Below are experts of layer 7 (counted from 0) of a mixture-of-experts language model. Rows are named router (the router's row for the expert), gate (a neuron's input weights, with its number), up (a neuron's input weights, with its number), down (a neuron's output weights, with its number) and show model dimensions 224-335. Each number is 500 + 50 x the weight over its row's rms, rounded and kept within 0 to 999. Numbers have three digits each.
After each expert's rows: "comes before" lists some tokens at least twice as common just after its tokens as in all text; "gets" lists some tokens that make up at least twice as much of what it gets as of all text. This comes from a sample of Wikipedia text that the model never trained on. Tokens count by the router's weight.

# expert 69
router:477493483441624449477390626461491499421517533473429474548524548415472461428502448421536456580526522487496477534428475511581576521486560464513499574505455486418501512378467524562486630643408458610454502581484453538467535524433421535550459467531490484477523464486470476519478457418487526450494523486488535500518582571492490458511540489500
gate0:550432439441468495566566562490485548456509423492545532526498542580484523497439493457540534474510492450484561468500533475540581485424385490488459572513556587511499438490490513420481474469503506442411547449466444398587507565454523437454511549534596485518364442415444547454493496552545534564567544450460437478488522547543491408504503535383
up0:463515507578587463431526490499445482528481513527559431387463450502472444425454494584573482498519461485518496482467521399552482519519510488401496541507371427522569486549493545572497477484520473523616436578518501571450507510561542538493519566384515603540634544542409450529541551475494634511476462585492469511582424497579497464442495469538
down0:560481483521441527540494511578532493557514440576438520495466584506503467434403479450467393536450482419530402560476486515451500473541666551568450505447388417614479558399529474571594496472489546518507474522467563600437515560461538454424534510490515565532434561477405537473527528421507508542422512471446532429454518416486491470404441486644
comes before: "\n", " |", ".", ",", " and", " of"
gets: ")", "\"", "),", " =", ");", "}"

# expert 74
router:463411554504552497443501528450432562517471514385536505540526512425454442495577503485499502508573449572500531504426485530542589522500537448505590558495491499463500453378509446474508539583431443555465505522510496463405506536484488478520377483593443488522496490527478505545442445475586481483479435499553468526542444510456421363522468532554
gate0:453477559502511504485542488509490620499559427562617498502435579546468500525520423513443518425494440460481459524480525607484456532510525416450442490488446492553570475487592496517448506474560462503561476601488467421459408561463551553462465503500466513543497497459510577494470408568499476479479518514469434495466453517491498584486430482461
up0:493507408471442497490554508507533407553436580469405401514503451429492487564489620454534533452466522516460546432494486526444524408450474546445546502527567504494463454506402491515489488518492573506525491430535525589437528505512463508536612475418549500443502526548564408503559620454517476506556464471464503494541558488516546478520578474478
down0:481448544472482487451474498565448599513482524390574564458427540492564512413570542444503536502403574411475541457505497431443517533474542524544426442536512522513573481470390552544520478504495499469518432489478450558497537473447521485535558548420461525453560578534611519518499501542480573531532417485416543463503501528552490543450570522533
comes before: " ", " |", " of", " century", " round", " place"
gets: ")", "th", "\"", " April", " March", " May"

# expert 30
router:466454537544503463515452453544479609524538548497461443508468545497524515545605504422470491537541510464524581469490467475561523458545531480480462581422504506506477550487506459512481576594539509485472614491471477508534545569423508528458464545507592504569514448489565561536462503544497505522538416507470458436414521470423470475478416575443
gate0:510471600543518534556500549476534495592472376488489573527532500471477415522531629503529515514476443550423385555466566440524540537590475582560532402551448535507518434522438447510510502540574456428509504450494461477475534473415543546540433420562450584510498452464539466465515602554428564505444518492501535467494404448567492491491467603479
up0:555507557528487457514543518479542418637468431471551550487435457517445460511455537475499521519396531511408463578445549437492453454592479589451509473525488563548553459517500459502569476503540497434501549386450518460407506496517513517506452405497448533577555467473485454412562573580426499516446505483519536434490428452557497549449526618411
down0:483564496512499514413553473583564555441461469565393426439445431434455456570414468372447492551474544514455597548558514500486448461498529513459446404457510527462511547592465481632508533439538518504500542521415438495473485508504570478538542495514472497492452460522517514392495503518457497407480454498490531469495575525410630556418534564495
comes before: " the", " ", " a", " his", " its", " this"
gets: " in", " of", " to", " on", " for", " by"

# expert 51
router:467559467446543481491463543393510507386496556422529565513525522503472535512530509423547465512602505538463467550473512491574484495474450516543559529489493495518468531456562453538471560542565424513499461469530489503434578498476486540487425514600502415507514434480496491566524410382477506521525517459424433429501467520435481416563427478570
gate0:545513566571533485532526544523549444445348474510491485438513528505516486442558520501614432581576501523527550470530497447513460593525497473450554557533547560486503445533443551489424500471535545489439541442410466457428545459505484532500469556503475522533526502486528460479475554480506587499450441477483528510485486428565498463463483477482
up0:558553571535515481519468606460525459445349473486534521493498546580517456491534545479606417536510543531522530481513514406553498567507483464398544618506549581523495422507491455473439486494611557464495473448436458483400512476514458586504488547446476505513516563522532460508497519498508573516478504490526538569485502369534558472471473505477
down0:445582462573529528545523509626522502540491509406541554483555373616522487519502432503493564528443557431448490553436445495510512536558463432526506482515537517512527554488459500583449516481483539463528517599459471546478502610565478499446531507443456477547511497462518529474473462431499494573548495449560451457439491541568498428503557529510
comes before: "9", "0", "8", "5", "7", "6"
gets: "1", "2", "3", " December", "December", " real"

# expert 71
router:439529447466478450438526518507465460518480433414599483539563555457507590510512426451522485606519447469539496566456496492572481422555511417531550503472515495498566496423534553524457559523479442494467510398526529552532541558485475534522568438500528443473500604522501518555459485452438484435466559509548504542483470491542486519490410483446
gate0:463525532527490506541487469495390555496458556485495499528522446545566512542524577497545496433520531558436487449498523479555492509504576472577475533497497496498530426460420584497537542578519440507485471437477476395521524408454493482443419544543494493520520380534479612472504428506534466534515435516431468445555541472534423359491565514478
up0:438468532454444505455554447426536408504501403446503454481516473387446513569504473624521485542507474534437490519476541535436552510443506467527611523508466477511435516463555526512531416475490540465477510580524558533509452552563476556518439469515426537537542533532588482495486535396572431492510595381539499529514532499496493486538500492539
down0:490517489420506490500493545504454518545393499526482503483599502399521504506475399481539564462461485423524544524537463456579461439457470528515511535433466608486548554421500581503537486372455454431472495487547598528484487463543532472486400451498559562413465578626396567495477452498595450520563457518531522463592488364448581503541563527438
comes before: "0", "1", "2", "9", "8", "7"
gets: "0", "9", "8", "5", "6", "7"

# expert 26
router:488587470503549480471463523439523501390541598414517578520562489507472516509480525409552444556580537537455432491486539546600516467532474499533535536473491569495476489419596463492476539544553499546484506471527523453478581561451464458518451461582601399488476511455477472524515445391458513603460497470424416508467507523381468430530444503537
gate0:467508553500524489520494530515466515548485503586513556535487505484491510515602497465558502451525438425509493488495553472506488496601541413536543547533535500465504454468444584616400565490487476482417483417466519496451507468599553527513450506472546547467551460477475547557577584513565508461512460485471503456489477505587441470484568520382
up0:569472518604490486528471539495449456484564549522460483494442468493444464507578461495589509448549512498482485478516478567500517461589503517495546549648449468462535423427458477501434514480540585620533537480444467563404496539510546565507494452452528541425500477423461520607588588471652454464539524587521468490495485434526474450461549507490
down0:481419545483514502527633541521461538611515491525495612524525485379553509469501438550534517491518496496461566435458525512504466364470562524470464510529512547417461474452563434532505608493532464501523571553464487403570460467466435544553505507527409450485535503429545445479469405521533531514490458458480499419392509490521464537464529548475
comes before: "0", "9", "8", "5", "7", "6"
gets: "1", "2", " Nominated", " Binomial"